python train.py --n_experts=12 --experts_per_token=1 --normalize_top_k=false --routed_scale=1.0 --lr_router=0.000295 --max_grad_norm=2.0
Below are experts of layer 4 (counted from 0) of a mixture-of-experts language model. Rows are named router (the router's row for the expert), gate (a neuron's input weights, with its number), up (a neuron's input weights, with its number) and show model dimensions 64-127. Each number is 500 + 40 x the weight over its row's rms, rounded and kept within 0 to 999. Numbers have three digits each.
After each expert's rows: "mostly gets" lists some tokens that are sent to it at least half of the time. This comes from a sample of Wikipedia text that the model never trained on.

# expert 1
router:600521522472543498473475555480454484507497473475501504450484469499518495534523474482518479506487577526535468455500542513533493482526509482515518546518496447442540464495553553505554518449442463
gate0:461545470521488464511574432490475533486484534481497498501479592488546501507487502539548490510569480421494464473504517479496470501518498504458491472494519485525555530559479433461464496488521508
up0:476510498556494409488534494482522565511494548456519475489470542510544558535484514505537474533558453465529447531449520483520476431475523587449468487539550506477554490537464440481461514457500490
gate1:505499514539517593523544463555456473504569532500478484470486464465489493521506428513505518511530476558486536546523483483498506484436504539484539534416515488461537448566541482493518487474502448
up1:487488458575535540479469489523490493446553469525459654455466445506505494560477521469490596467531545496462491494558446516428459537452524490548590542504517464489444442468589449517497523501521472
gate2:544483475506500477504489514544467522484481467514558532493456521477530450447463504516480523449436514423544473509532423527443505513437473516489513495424429533480468557516406478542472524521495523
up2:507458461506460449489515512510452500494477457508567499553470515467536459413472526483431531463412518465559430491535427503464538470452489462470537471427466558497479553541420431504471465508510546
gate3:445519521446506527530402574482452498567598439457505533541465508481474472536533505547470588478538519454504524452477518532538500549526521460574477475536512528492493518566546512502544533607477487
up3:474517552477484510551453509566482515503567456487532508553479514446477477480553553547514564455521565445485497440515488497507534552552491505541447473473519513491532480566482557463555585513488480
gate4:517453499410464559462533487466535517527500547487496502532508578538547484490532504513507467466521460440428583500496533511437498482555538492523509487461451488446467567487546491477523535561433442
up4:467433517462462534461503475525538502472491542444500497507505540518603503576529522566492514513490435513473471490536548545520511538540510574533463512473517533482489513502553567438438532493509434
gate5:606491499482512477503553498534513501529510458477561448543557583438490484544465430455440472514550484510505597460443513516559520517423584521512436559535509518492437411486508488488458502428492493
up5:519550450439513507535534522469442488522442494475472447633515462525528464504448474546508500436484516492547493486517525452464540501492555509461484470484522531503473437431517540525469470505478500
gate6:494474543515490483494523512487415532517467545514472487484497473375523443486530607513476531489527530515407534553505502529520476477542469480461466456479529495488572575484434468511452533524441567
up6:560473519459469547494563556565453561479534505471558553536508531426476501486504595473581512499508447470501500495501479515484506470502435452559484454452498573491549503569509564453483576534491573
gate7:516554473475578492527478508503475477482501454509500484488470513540508534477441526410555482471544497439508510444545485448437482490562426444518492522552475460512544534517515516445541459477506491
up7:520472464501507502562481518529414479505550454439474468503449564538505454498440532421534432491509453466519511487487481454453480467531500438509504521566462458524564510498486446445497484493552521
gate8:505443507465427496502432531500591537464511550517545444449568488469420515502490522485394547474509473524500487500522568604474551492436485431534523573511565470548540512520514544478463374427495514
up8:450522504494502490503481503525519516471473543509545487515573481458456477522501452451418507429496485465507494504475514535535520471443508470538483577475526459512531504549450486535410411409557438
gate9:538524480569509454524429501460406499473533591466501552492557482477512435513411513442608462456517539464499565528489473512461462468519432555560580531528546537550517441499589500580424480487445468
up9:503526482564482482542483511465419484481569575487498507501554552533518502524399508446597467455566562477479539553471504555487464455534460493546497548517585541523526458518581521595434488511485459
gate10:511475512523614509504497544533504485502571490488510554516489483499533509451515514564510519505461455494510359535507542553495526466478553514536532502492436486507544482563483449522524478500587524
up10:521422530535585536490546529525496484513521463504525573536465481570540509440536502539520506471455462494505455495493508538460499475579553539478506490457450464491466468571532417486450489522571486
gate11:563451518518477530456461617535513510406496504544475456470464509528448562507568460505507466527443499490471469467552503452447425430523535452480472481470548527509478530515549531441578546559557428
up11:540464503544513500501465538518561491387499506508468446445499482546422523466571505464467497536427553486489489460575494475489398477496432465473540524456560526483511483484524461476495495535537385
gate12:497539499454534545479499486518451496537474511529503556500530525574504590475506478552491425526453561473431519464526466480444458475515492465540466557520464475533461469460532485513455515547471468
up12:472562509513554466513510476542504520408485521456457503401493520483486482471546491471507534555501451448519414463547525502451466593506483495507562493542427445558412472488443468505503500529436553
gate13:503476562486486452490528467543432531548525544525508528513524526531537444456490485493464512449484506483518493602468508524527561476495501553458501479431444528566452536569456487483511482509471528
up13:540490506429520511474522474456439517509538545498474477459508551508502451521423548468503560461490501460494555512454514517535523507486506498457489499442473490569497496491498516428520490525504492
gate14:470505528521455517487508509504504520477486549468553520449464516529493555528471547559498549525460424519513435518420556527470500482603507527507451492556512533496493482471485540488477401431465459
up14:596473517464516489510512482440490405480465472555499512502597496484546487555434499514448473496523488536477526501489409466505525476507457560519513540488513490518432571546554533462461486463495482
gate15:492541472543513523522451512475479518532522492512468574399531516506458507507564547487415494497498523482530484478483404545526499538489474571515500449541451526430449462527497426488448512579482544
up15:523472560446487512576477482620493484513492513444518514504511531457450537444573533452502601457509482501547507501483520490537519521574510546486527474546482550458423497536551478448506477483512491
mostly gets: " which", " who", " where", " they", " but", " that"

# expert 10
router:467492471493476523455442520559465501555477546484555560489542573522546576482540557477535564512486552462526519473478485552491538509572495490568410514486521469500521480524531515551509548400483490
gate0:512498544488477532507481464488529510568470425411563465494466487461461433517466554474503492425502479534543512472587470507565549563504465533481572502517559530457539528482540420492493469556492533
up0:575531542508495464453469493538523507530540439489492468464464513534599505556482450511523474447605565456475507578552471480541549450489494470478505600559521505477471489476568489515500573503548491
gate1:496552546516497495431444520497456487493503571494506543493432496536497532460528503520543465476496533553502473540473464484527486495509521504517504498449534495479490485526534494476443460528540465
up1:537590478481513512417399529494472512524515555491474467518456464513508510485515518470588473453519500555565455538449455523525462463454524498521517490468573479492507521527529468463465506508546405
gate2:462515486501479454468490521496590463456491439515499501530443489495511506517475513531481555566434545570527506485511539538376483540460533521553487454517470438484505520511565547417480533435503428
up2:501447459551517449477473522444609497486527496520510499513470520521440474499441461552473546532459471481500512485488567454384442514467564558476444445455521493499478565462589500458469481511466459
gate3:555525477504532505523505516447518496531528445508523550500458533460504525481514456570502451443532480551509545497442454496468574484494524510463451581505536495511487513576464439535486479499472454
up3:541511519504553482486517517467546487514546483524559564510483538483494523488490470568528412426541512505539575548407494530480561515476509513528494551485529531544501534542476446589480474500509437
gate4:458533436521556502553438511457522433522568489504586439457475503433478501431561436498483487500571476534533466430519534563482495512433480526493528481509454530543480476528489486492598493533586495
up4:494517467545482490546453499512506479508581482536605434480461513433502484428498426547447449449541487530484463468486567588480490477491456550493488498482435498553462481487479529474582506497556486
gate5:512486477528484473551533534488510547509489512469489441494468435540529533532505476584572451459510524462540519390582525486424471521501501532541425531521568463518505470459476431477493426502569425
up5:525509476488402494517531532492494507504534479457471445540444446584520490463516441525501510423462549441515500460621555496400508471543505519576464536567540515514493542465451431483570421481543484
gate6:431415485517453491474477526471538495504476602490426483495527443476545499418519509584478566454423496483482511524512509423473455558486494457455526526461548451533582532545466492475435428532529464
up6:495433569471433513545535463514492502502469528515397550532465461532535515476512461570449548462525481514508553552455477514466507517530479431428500566534538521459472516487523589444409440510478500
gate7:534444509533516482488528488409429470458436472406465573499479554470519499542528423562478479533553447518470435398473422545493513439443505506504535499497502596496492537508495482640495512517517518
up7:505448458510445538464542500492465478384488500492487519432496531519552503526577492560469466560505499499441455469525479484452542462432455479501510523517496516561473559490426553582506490523548526
gate8:460503527470501480564468538453503525547461517496526574564493461463463553494556453555516551519499454416485489494479482502497518452595497557542424563515500551480437491511513533510514552577435446
up8:476533516456580484534438489452509555538508526490548555535513516484495533485549506529523511536471476469556464505500502418459518410587504496541497520563541548461456449560485539497537515515458455
gate9:517533477503515528523420457475571489507463508509472482506553493427530530496452532543460465555519494452523481531495529525502617475416466618512510529503499492512557437552379490584506550463480530
up9:492509530559483474425521533465437528503427571479588530481453510594554476467589536461484488536459481504530492516494503492476445540504501482476446511428522510463549513496474498433491455520563520
gate10:526518419505442566578522531466560474463471533567507594515527501495513495491420475515514520527533461538487491568511418457507521484460537540512478569495484548500539498489544536504489472541499481
up10:512521469536418502499484537459525470451462529540553583504445487573468517482489427480527489500511490522495466493532384503517535501534515557491505583515502559502492489520514496485525477529519494
gate11:472514526589509444567483379540443527520474397424488485435546488494495523512469433466499514517506455480512538487479467526399537515510434533473516518501503541509438508523483456554433535581494521
up11:467493569580483493507500460607462498492547535521492495408513473457495479564512411510498567540474494490494538461491510456404528496466472474527520480437525493548451527469524426505467515596612476
gate12:489470541513464502541424536554606469513525483455509471558547459547434507492520530500509581495543457529523457536506519489488510493551511489489526488497520516538586562508477598476468525526461492
up12:463505504488513466527429449500530523451468512507473412516482426498502518496480484505423568508477540577397473524544424434503475557505432552526538539453489441509489493543517505502467537468425538
gate13:573436504563433498414473479567550548488517579478517475552527479433452472460500490463502462564482501481500569532434491522529572487534469512490461524368445531602448527530533472544479492500486543
up13:543485510571460479464508465504520546503495533490514495542544466482470455459447494481508527591513484540472569536460561538571512508502449478533527571365445528566454470502529478513478500510515524
gate14:515524481537513525470480493530492565431488519525498564516528500552503452454494487433489508507462540465517509523464471464495492507575515522488489504480515488489504521558526523508432523490448611
up14:447482524503498538471480498526522548441470532563516595491585457523543509482541466457528488504513416461470490490447507456494460434559510540503421513476498468464545536542508525514465526524492564
gate15:442461486487508386510520500543482488494463510489505471494482509414448489455513522447520466501468587554553482509499460499450534509551474490513553448484499469417458595506447476485502528548477518
up15:543581486463568537496441521493476506482517518519474444514562556536479501576537520499479478500493457511521540490471566432500499470498540568493495460524528474524537466458422479469469455466452534
mostly gets: ",", " ,", " executive", " mother", " community", "se"

# expert 8
router:487488515531495479439490491556536493484475560521557573485526459508457505535470517508545525505505524520572469436449504569505477538497512486552452514580472484417532513526511528565497517474508426
gate0:497578502517514480463453480481558457492480466479450563491527449494483534542540489502583442492441527591462552455515452493461514505475470492470508491514520405489484407576447502457503450467456473
up0:485539508575485487534434514472481463490528479495434557501508453524512566545545484512546479486494516515436528514549556504448534492448499463487437538522495419486505441511462458482536504468511450
gate1:519435542498569569492493477487486485520449496457552487485499511529481539530508467521615533463484494533485460541486446524490507473533519525463534506522457515462557481430627563508475424501435470
up1:545448539483560559494586509517501519521484453433511499493455509513422490453469530486493596500564447576520488484514488447501506485539496543502463518499451544569520471494492509404466515476479467
gate2:481517472551488525513494499456496517513514535536452504479516513483513488475486523552430502454487493478494488538561460608508462494612494535520469506492460527422509508545467494521464496471498546
up2:530530516524500510537461486463495556529565454466446580436510476492476450485495523544454527506512438524514523492534412499514533523542488506470492476495427540460494543493457499512482519506474501
gate3:521442545568548473529441542511527526564541508499542499467475577452471499532422494526499537532559522468491515499439457544489404527463457542439450541509470456480463456427551516507476566514469400
up3:516433612564565473562440493492490464537528497516571489462516551452475525531446455487471507533538513490458531519474430544471439512442453555453481534480472423492482509468543498535458547521486423
gate4:507546528478514531500532464510555552455504484458436486562547466558510502473447563530517431531477469455480505499481545499459479465464470561506536494406522559555494481466528505439479532536454447
up4:476520522461509520554556461465555474488482462476506519582484469538448532469582528470484560508503520454598552536460508498445480542486455545567507481512460614494511515508534516548474535479480534
gate5:586448476460482501514552527548459487543524511496522490465432495569545456499498487474470518461483521516493482447539525503563518527518450441469448521495578449481409494473511531475547501496532493
up5:564409421481473485475463523498541494470549551539534505449438472475561472444527542505501541499517449546517497450513441464555514537523459487441478515482614501486476478444476551504504505560550468
gate6:472522517474533511531495471545517508498460508549502529525508465489454515524436493534497545483529428552559517440528491498457559523532576487487468459540475460516515439463530525409473554547526541
up6:494543542502507489475535495508517521518507471532470565514487449479436533541429504545568584505525451535543500393525514495495547456556604517480438486501505467477496464461535532445456569569475548
gate7:477517476505480499460470495458504461493488530489521504479489516518526511541498486485422443499592517508554509533505514517512502560503423550454490460522403550439547541542539532532491529495486452
up7:567606436515475455451492470518507546461503586471480510462492520514552524460502497570476460422585568547495536490528523531533497462430459489468466572443533487503422543497489551549501521433417456
gate8:515483442435521503466475508497395488470512442514538468531533506468531562563497512456513496520556498517551491483557461358487486526485445482455529524503489520505518495573511521432525468489405466
up8:564470493453548529442450543505434462454497536528538465527573534459535568535497507434558468554518459527538520479479452392510494520478476481473510468528496466531510471529512471436548473487394489
gate9:452418538549493478479494470511493469554452496431545476486493487537546521530480507525547512455492518483502481448494496475523441498474486499464401506559413471566449476520472550494475498501519457
up9:511446509550482473499511534454495453547462485456559486433526494519549537487509543511550509467532519571452530470491492447505472450441473497474420506562409450530480463526474509474477494488468479
gate10:594539447510516474548547489462501571469518508394496497555494442520540472535512504424508484551479473518471479505484409555495508503507446474467466524506477450531522517483455489534556474548480506
up10:512480505481511481494528518422498525433532518448535547574461411548533449510504472455453502503456446496511475447449496508544482524485459444551449553529503393509593532487535499540468462527436490
gate11:477522458489544535421498501528540521492503541482513486431427471541600482549539545388462478488514487407516512515586503451469497507522496507541415480546440502603531479535507538498516558575571476
up11:452559433473529511476481513521526528494473494481474461460451428554544450526506514376432475483477461385498519498569526489465445501497494538530471467550499508576528502583493530477464594501531443
gate12:498501556490508492458457539488531482460506546538504428458445517499498540455524533543558524497426467507523559519485492522478512525485477538424484512525454503436478441462549556497514479488548474
up12:482535509481510457479480495466575437528530490580566414493474444538465552463500482557549514484456472518567522512477484522443534508450506482400482536503444481447507485499513563501490505510535468
gate13:474539564496469451465540474560504438458428444495528506429423529539501452513545496516465520551481519486544490517550500485453497477492501488429481514505534454512467537610507499532473532511459477
up13:501494565502488484450530488556528464469477483472522502445445538445476482503541469527456466580411458487524440531573477498446488495448506531452485462503528473538529541590445506544535507467461492
gate14:499527497459448550490566442520492467533500514502533521497452462461500512504513466433500427445588497513557434544462507426471476455562510463581527511551499524518452462590490488564567486468505589
up14:519497448466534480417500414547495507478530524613490542458466506452532571518426525450604508456525542519448530490499551504498567469528460456531418502515469523506506475502544421520451537454469400
gate15:415500567455503512520573565478525469494525486498492431466492464609514469524484427443479490517444549473442443501445461578483478562501546437522522495531476487533470552525447465495487502515457504
up15:425508532485510513581585592466567490458508530528461475461539476571469515505479405493534543529433487444446426480397523545509486601483501479532520461516458501501477478490427491467489482510481505
mostly gets: "See", " MF", "Be", " FW", " following", " Genus"

# expert 0
router:504506521526546481463513546517469549488490520480523485491432557516440483502463541503542551471521583456488525449424506573472569496489540531522462470491553478454536500522514580459585499530451470
gate0:508463513540418477572518426456380455514504456510483482475516522559484406477467511508502452512471545437536518516472469495503458416517545512493465564492535477543444494498549536507526524450489485
up0:474469548556475487542483503486409504553552478535493482471501479487524404430464498538524444533510535521540498494492488456520512495552581544434528517539527543578487491533601524493498447437428451
gate1:451535605526544466575499496550478468471574544563494515507481431575524455522537511475466515499523502446472459480549529554491446610453574513552505511474539584510559483430543491524520516473515554
up1:436565509544508525522515522548399535500502509588506495527461439547459457508443457465428517485520521437479461451580483505507468592457520476500460529432562569518549468462551493490529498478524538
gate2:528514475501423512478499478551540430516551459504532461485488460537493526480483503559515480515481529524567520522412442527480464525550520472466563571554533524472444461524555494529439474465480484
up2:489545485536478514548485494617517451444547455506584488491447439485509522469441459502537508518545529439560522499474450567505493505546478443503539601547544498516444463511517401510421459496467506
gate3:586477504495453519540504488494537560517532477497510474494479480545390490490435508459552497512436469491548530563501508465472502494521583489520486571578499469408453521518504494430581507469467455
up3:514468489481521493475505482512466524502507564513507535514476506455539459517581507485482465471572470486448544485543477534526524595484415484413541441420496605528502524449523513473550529542588463
gate4:537503557553453545437465576457539432479525490468534462564514428389539480544487525485555454507578505544538510475494505535480525525502508542470533489515487574484508516467461543532505477456545550
up4:486560478570472477465525541446463479480486529479519436512479480436544443480482498515550464579519534517553532494497523544469504543484527530469546472553504530529480539500420553530518509435492532
gate5:480514493433542578522487503514543504527455510443511492535508495509456605471437504487469557490492523511533472555464499437549480473559494466449512421462521496526468492520529450565591579554493519
up5:537482477426544555501490518431537426510474513419490488488557485492428495433462488536460570526507517473568548531471481430509442451486518487435484446474493457543503501555522456544556547482495522
gate6:459426511504561494549527513453523477512505484504622526522485466463503508502471448533477519504497518395451488471443474592453588582493488512491535492483473446557496543431513464511501497490433545
up6:490466484450529546488506482472567458498510477452609492534458466479530506502480423574494508515496484411412532522468525598488516557443481507510531487518458456578477505429511445512562498521467536
gate7:516501464504521470527422530492401549465537508457500494604462605520503498529482521455495522535640461442426497444478515568501525468423490561529488484505467506550509447510530472553442477500531480
up7:555498520513466483495585485439565479477482446573540541422420381502418470452520494581548493433442474495536481555481551514465470525494530521464479575502542523424459514434497500451519481513547563
gate8:496508508514488569479462527475490519549469494495456479422484444476533481425525560482492511522406521525526551508534431460466456571537518476544503460513528507428512478534517473455615503470523535
up8:494515568541484511437469533471422564514492515507438521438475504493539536489480546488484545560428500511484508558536462501493479515522511456515458492478505498452491474468504444509584497525494535
gate9:491486494497588445468470469491472491563523547590501478562513513487524454534497494435472481458507533510509422524476503519581413552519516445548496484426475527504483480512502560500491594425535539
up9:518522462464602518479456422499489452536549549567514511555510522505504463560469451489500496463540501492481451546468462523625434489514535472491535435489495447475448454498486605552475575419510514
gate10:534526562514565416489484471470459492521484557521516528465499530507576465467514525430515513519538502523513518427503458465493520489535532495494536447552548445505559438469499424572485508437506550
up10:520466534508571463482470511506420550510468563473520516441456515499535499420493550396549487502491535542474567425496426509458536507526559444505537481531523476469544449482490490598468487503458528
gate11:520417463481477443412542500497514496526497446533490520501508530504470401524510522501517534515475537423534520464458607481528516511515488475524562480420516485509529509490478444455472522438518480
up11:466460418523473408417558507475561474516508479538484524529497510514525460526528451505555472520494542471581515461448584497557527519507487496497495465423514478487509524485480465444447497409540475
gate12:449541526486521452444480552531554506549462530583523512438524452487491424464454550531495509532487545542510544479519393447496492472542491497482510451575453513540503491503503500491472488472472541
up12:469511544440485460529520440451547555488460557516499470542485547507559461544455509470400458470505567457472521470579541516512551538458541506540459568493468475504511465539529429567502461498454505
gate13:550502429482494509512474551435488555510507486552536484472444437510441492494498436533466549443480451477450498461468549562482532456452504536470420472508504476504502496572546501463502496573475485
up13:535542474468478444532499556486482533477529539505533457497493484513480519487499502572438573465430456493508542460481555508483492483491504531477443467481465493437539455525500496480515490550502499
gate14:491489472460476484527501500534520483562603545485441514459467541449426547511499525458567590485516464523540469534421489551515439528511485467544466454553526461445426503474477510517482468494518533
up14:504482465442466538542506494528531501542562551527492522471490470431461524471503497479527553490487437517530478589389471591491451516494493501512431455590520505427464480432502528504509505515500512
gate15:552470510555597510426496535539486480488438460463502527558485544559592413475504489523456597472556536490535519532469495546507549459529457437512438490482484458456513465377519544501487446543524480
up15:584530457538525506415499507523490477465470480491494596556494533558561422485496506552440560515565560501482514511499494498520496417488451438524466441445478491474508471425550529523467455533510484
mostly gets: ".", " .", " Coordinates", " Candidate", " MPC", " UK"

# expert 6
router:440504533494465528522491552545481451589489483473527478479498449522586488558521552558531586506441542492480534511426487475560491507549575548567458598520543459554519530487481567502500505518530388
gate0:445436450464498546557546515555446557511490475550520479536499475443526506482497452488478534477515538455484464459478515536539527491602520538501452496491445462519568481503508499510474524446544490
up0:406472469480503500487569520524473434536582463495544527524529420523510485478552486560423519488490552465479521469453511486460466549566488482476433426468508451532497471516568431473480476464584487
gate1:417462422472566410496528514577527502530540529489453559482505482518508504553563536531485512597498498454459494444585498467426470506546478516499501505499533526497512481480511498504586492496513493
up1:502470482593517449471539457497522453528543537454525555483464468481558526496558497491441550601499482444494517442600550504502501466548478466489487536492535449527479457501512461509564599482442520
gate2:585544483521498424538541569574480583451555541522492495512482471507446513442476505505475530512552517445567472463500511490482484537527545538529570477441489540493457514479462521489489398496555451
up2:524522494437495486531564567538475564401526462487497476497477495509420543379489502504493488504584545451545477499518539425479483530509476514492552500516437553518466530484508481517520468467519462
gate3:523509439451532442493557529544491478483505553497515541510455524473570421521455536534479552494537454471449535546486434592520531438509536492540491537532504516580474496483557515485483490470481505
up3:500552465499556478491530509560496535517501545520511529537481477540550495447477493498454553520521454504455519525471472551548553431518506490573561503507468517554536520476505532532429451516499511
gate4:496513503507494445471546578512521531519430491503492501544442507502562501500533503408429552445539454472575518441544451538512507494469443491641579502471492516475471475447491468458542476529495459
up4:457545419520433458493493497543514441496465499447516514556467522519446484446436504464470536418548415519513535507506464439475468485525505500580542519466508463480465496617547516506546429583522473
gate5:554485491506500409547475443487501423447510471470553454538480526423480535495505526436510515527520503449486474521563441463461526461529486537480518535434482534520482447496470501518532528510543447
up5:579475471420470479483521517406554511502548491484599551490513523508470486506502543492543424452529568508502488480492413477458450454493478549505488479508505526560491463544541491540570482538551515
gate6:502476518457604537528528549510531503476485614559510496495486481456531450522461499551454444494494476434469490414540488504591492429493578532477472580486536446430526471466482446541500506458551539
up6:460478489521614473490473478506531483471518550513473546515414479497516488486419444460482554480516540445498486455519474482562484465504598478485464537506481461498489390526520486529450520480575451
gate7:522540437488574479544459438531526524463523458530492441466435472507573441448510454447438493512543463537524520558560516402477522560464545518478525522499495519494454491503554571473436525560442561
up7:494429467449478488483454486529548512490480475535554488532478513461460424557498527458510509416449455492531447543590499484477531516495503374509474512500497517550531512484542468491484533487485498
gate8:442549560520514495518470508528537476470479450509544477522440476520532575512518514443594505518505589463493438457489490527472471582571474535538505606524499484430495516473476470489446483562442567
up8:463528523515534495507470515559531477500462419520526455508517497567514518525517488483555491542506558456531422522520507515529451582482461567571441572482523495453481512461505482500449454531490588
gate9:512476490518428491536488489486532514550543531447562516471447454575488528533463490503442522578488529511533551519418460396461581469503540472465535551504563487531385566498467546501465517493497419
up9:462398507521394473461504511532502442631507523528527512444438480483454427462468497511461585565479502518529465397454494451470506498519510406491521527565537535500493565459497485521534472478435414
gate10:504474491501462529407510478552554465541504459578491615417452467472530479501492473442550430550494583529513454476527497479557469418508604521486537496453498542445433448503585463488563535530610497
up10:506499479530447487461547468533541432542489470567491620438459459457508524499486454447571447529471570531482443466493486507514457414490534530494508463425466539447468427482541506510500482545553415
gate11:549469470514587499486532517469542478495470521540524485486551507437478494419512471495506503490526560481503529524513479524552493482510458475532459458479500516481617510480534585549475556567523406
up11:530470543485516465513485493490560527563480480527473445474504513470492492450525530479535511493481602412531536486472472495532513480451517590553539508519577537471485502497512538493488504514497394
gate12:487486517510448501537517528469483533507520484576504448439484445514496447505440516463509583516499493532541513533510469526461406508554434506506483603492579511491488559510571475548494483490454487
up12:510459602521483520554522540427543537503520461547500552395484466524519510476498524474600559542504546506526464498507466504485446460556541509535423536480588481460504549440544434475553442481431481
gate13:504543621543477501493392475527457502473554539540482518449481486532518493536520528447491575487478480492518524504521457476408518538511583483470524486546494456469514521491476479511508520542497514
up13:556467537506472474443468502551496560461494504523538517400431489527511441536516556484497566482522520498504513544468450459390486491457574476466478557547460379502537544528472477546527534585531475
gate14:496523425509438481553580502560477573535507441477548496516444449538549520468602469547448557498523574426536552572536468569534533452550477529538518492525405452548459494495487478494526453545555521
up14:459519450520470516584510527459513593519465506455551507543448488531489468464531456481514564475506512493568498550464429498519511511528455504549517472474449450552479495533431513478481461537542510
gate15:502512476484526428482566499489546438526488431566489623497539543529481475465448514512440536506453528495478495524512487569484491486503516558466441530495518523466413551514417515460531531483497480
up15:543494512497492474440533505574520538508505500514420596474488577590444556411500529460536514439454562462471554514493500484541569469535486450511466548482493518440440591501513511602468572478455538
mostly gets: " Republic", " States", " Louis", "Japanese", " Navy", " Civil"

# expert 7
router:496489513492449454486517523535416512481459518488491538504452484560533575526533530504548507541492509499542519496537502548512538527562467489585442605433481547489550424481540470589535505499501460
gate0:468476512498457427499500540511570547530434547545494481453500444527495501496442523511495544546483518515525412540384464540481423450568491580518516472507515541497544516524514518513520508527503517
up0:523466504562476437484569521514541551520478526583550447508472467539499528491452542513460561541485558497555449561392459564469449462550447526462534488515476550477499512468512525475530500520510495
gate1:442520533557470469509441474547470518441522487410487469484508507457551546514512515498527488444565443497444468477548497550477509459468480478527502518531485606538489439604533522458551483513522561
up1:513496546553483549521468493581492470469481441422538482486575515488552577499518491550480490485544523479484521456510446529484466482481487523550432539536494594527470436531509517414535423547488491
gate2:502449494473461485463463543486456416493483542502502507534558544473547546492537550544499615515465431544539522578406566482512511537485509457475465418515491530489478402563519455538496492562516497
up2:494458482440482485438498523513454413508481491513568503495536494491518581514563524526544589565434526497575476565452575501540504549496515517532413422479475465441477431577505525513505516573577494
gate3:403483477474532505540483547480450462487453526482505457563457470520496479515536527529496543584454436551500471552459545551446463508489551499522534549484490515507484523580475486474433494493460431
up3:395548519448583495564508508494489474498522590443546470550426478505499507581488489535495513541480455555518509515471497485430407483554574529465546490498558500478517483574490490497530535516556454
gate4:472472470498540475528434442519477463514459478480536516503496461496527532469487494504428535502510541518562475487435526577461549588561464488449506492520441442454412537527483523557507503480438515
up4:484475532496559421504448449549461536481508477508470508503468526471519554524394472486514555478453571490538518536481501526500524463497474463560486490471440455474510485564469523579481484466461442
gate5:479404547495466494483473506451412480480474507459445465456565478458467450511512463559474506490477463487513546524446457500437444494486452474555519509456542454471532538497557426488501360463490502
up5:441401476472441437495546475447462533570476485514482506450562490485430509538533503523473466470515466531548554555423426550443483522488475507510467461449525459476529551526542508511471443430489512
gate6:466556579492476478467447418551482459523476496478501563479558536554399439505551536449519516518517492517479542445471500442527492473527555526554552578560494518497501574503509525537577441525482441
up6:449470527459452491510475506496544525529463469526519547487539500534461498484529524430524490531541556459422532472451519483564510518556564487484510661575518469476496479487472504468488489475527462
gate7:468490536427506521462552561492505541433423550407534430546464455515515554420420571480411561538502539584480534474482475543440470517522490421490456476490492400446436478539449462423497528558483439
up7:469516545433524477471560525539534552499406508426575460582519508521461577473487517488458565545485455567461506445463488522488486486502493462504542539518454481434482532528478428475469548544460423
gate8:519453514537467552518512517453474533433423497510495461513460489560503547540465490467521491495526473501509440451489530491520521508446456403511561542530548559520470511511505538464475513444603528
up8:560488513478478491526537494491488517473486520470502437438433519510496524524467523521463468494505477534518424501452568481517514504531424406527490553490510499471569445505537545461481486440570535
gate9:475475487545437469523509558432505520499504510523506489505531517470459590482522579533539489477479538506428448508557457458471445586488463539417451478492534497524560545521466474486419560490482515
up9:471502553529545502454558523463451480536554597462539492531489534514470468558483485437528556505462566485510468411514492466508497504492540462479512547502398455576515523527521459527449608568560464
gate10:561526540473471436485458511552401549509543504540488489535432463482542539532503432503489399599459487507503497454514466489484532468536530536453492488562546510454445492478558449467527564513531488
up10:551503502515454436474477509531409528524533500562478467514480453502544502521487444530477460576498476518450522463495435498495441520522497495469470491494599468464505467488557457465488572529494498
gate11:486527493558564507517536556533421516506523476490537444524478479491471485562475492531579498437507536444513434471507475493485476586531471597491476454438507449498495511513431513482476435532461553
up11:545506493569509516459544591555485530446481534578524491563496482462501539543550492543488526454532536446560541501468513479573513557517469574521458426434486454481514515525449473542472454540468528
gate12:490505478421466504506481461561506505543448528489416485521533528557484516473524505515497549523522462476464492465537531464519517488462468532543499484512497466512464441510472455448453468509495561
up12:466523528456509449483501458468539526473452479561489472491472412486468541501543549453481496488467520481499533481541456542441583534512493536508518531556501483494473521446464523496483494503574555
gate13:505511506499470471499494579450465457473438460434547473469478486485604561460494564473560473525594545525509449531453495401528518537489496508549439575499506483476388528471518479460512501552513530
up13:499558548487458486508443553439450487499428435474501464495476492495564607456521506484541505499576518520515456524419496462471496545458489488490501541519489525495394473472514509434473490593492569
gate14:478498504541564559494503467469491502484560526518534497461537502444476503503539535467476490484446536563479547447551465460460550446512489526573556509493582494448526468506523495458558444547585479
up14:455489521452524490573513506441507456517524490520501482515530467496565505459471495493571453523489528472476554429574415481479556483527537544470519529489613469474497542497529543527510492525554521
gate15:556402527476457471495423408525546470528526568459529487560486503454487553458530497443473522540437451554538476443542533558440535537453531524565486517490546382499437513519451486488559578489399395
up15:542504522439518485478509512541521491520443487545525465554565543501536526420510505502495499517547506508516501480499504458422584477544464535509410580594507497432530484443493500460533504508457424
mostly gets: " \"", " by", " on", " /", " '", " “"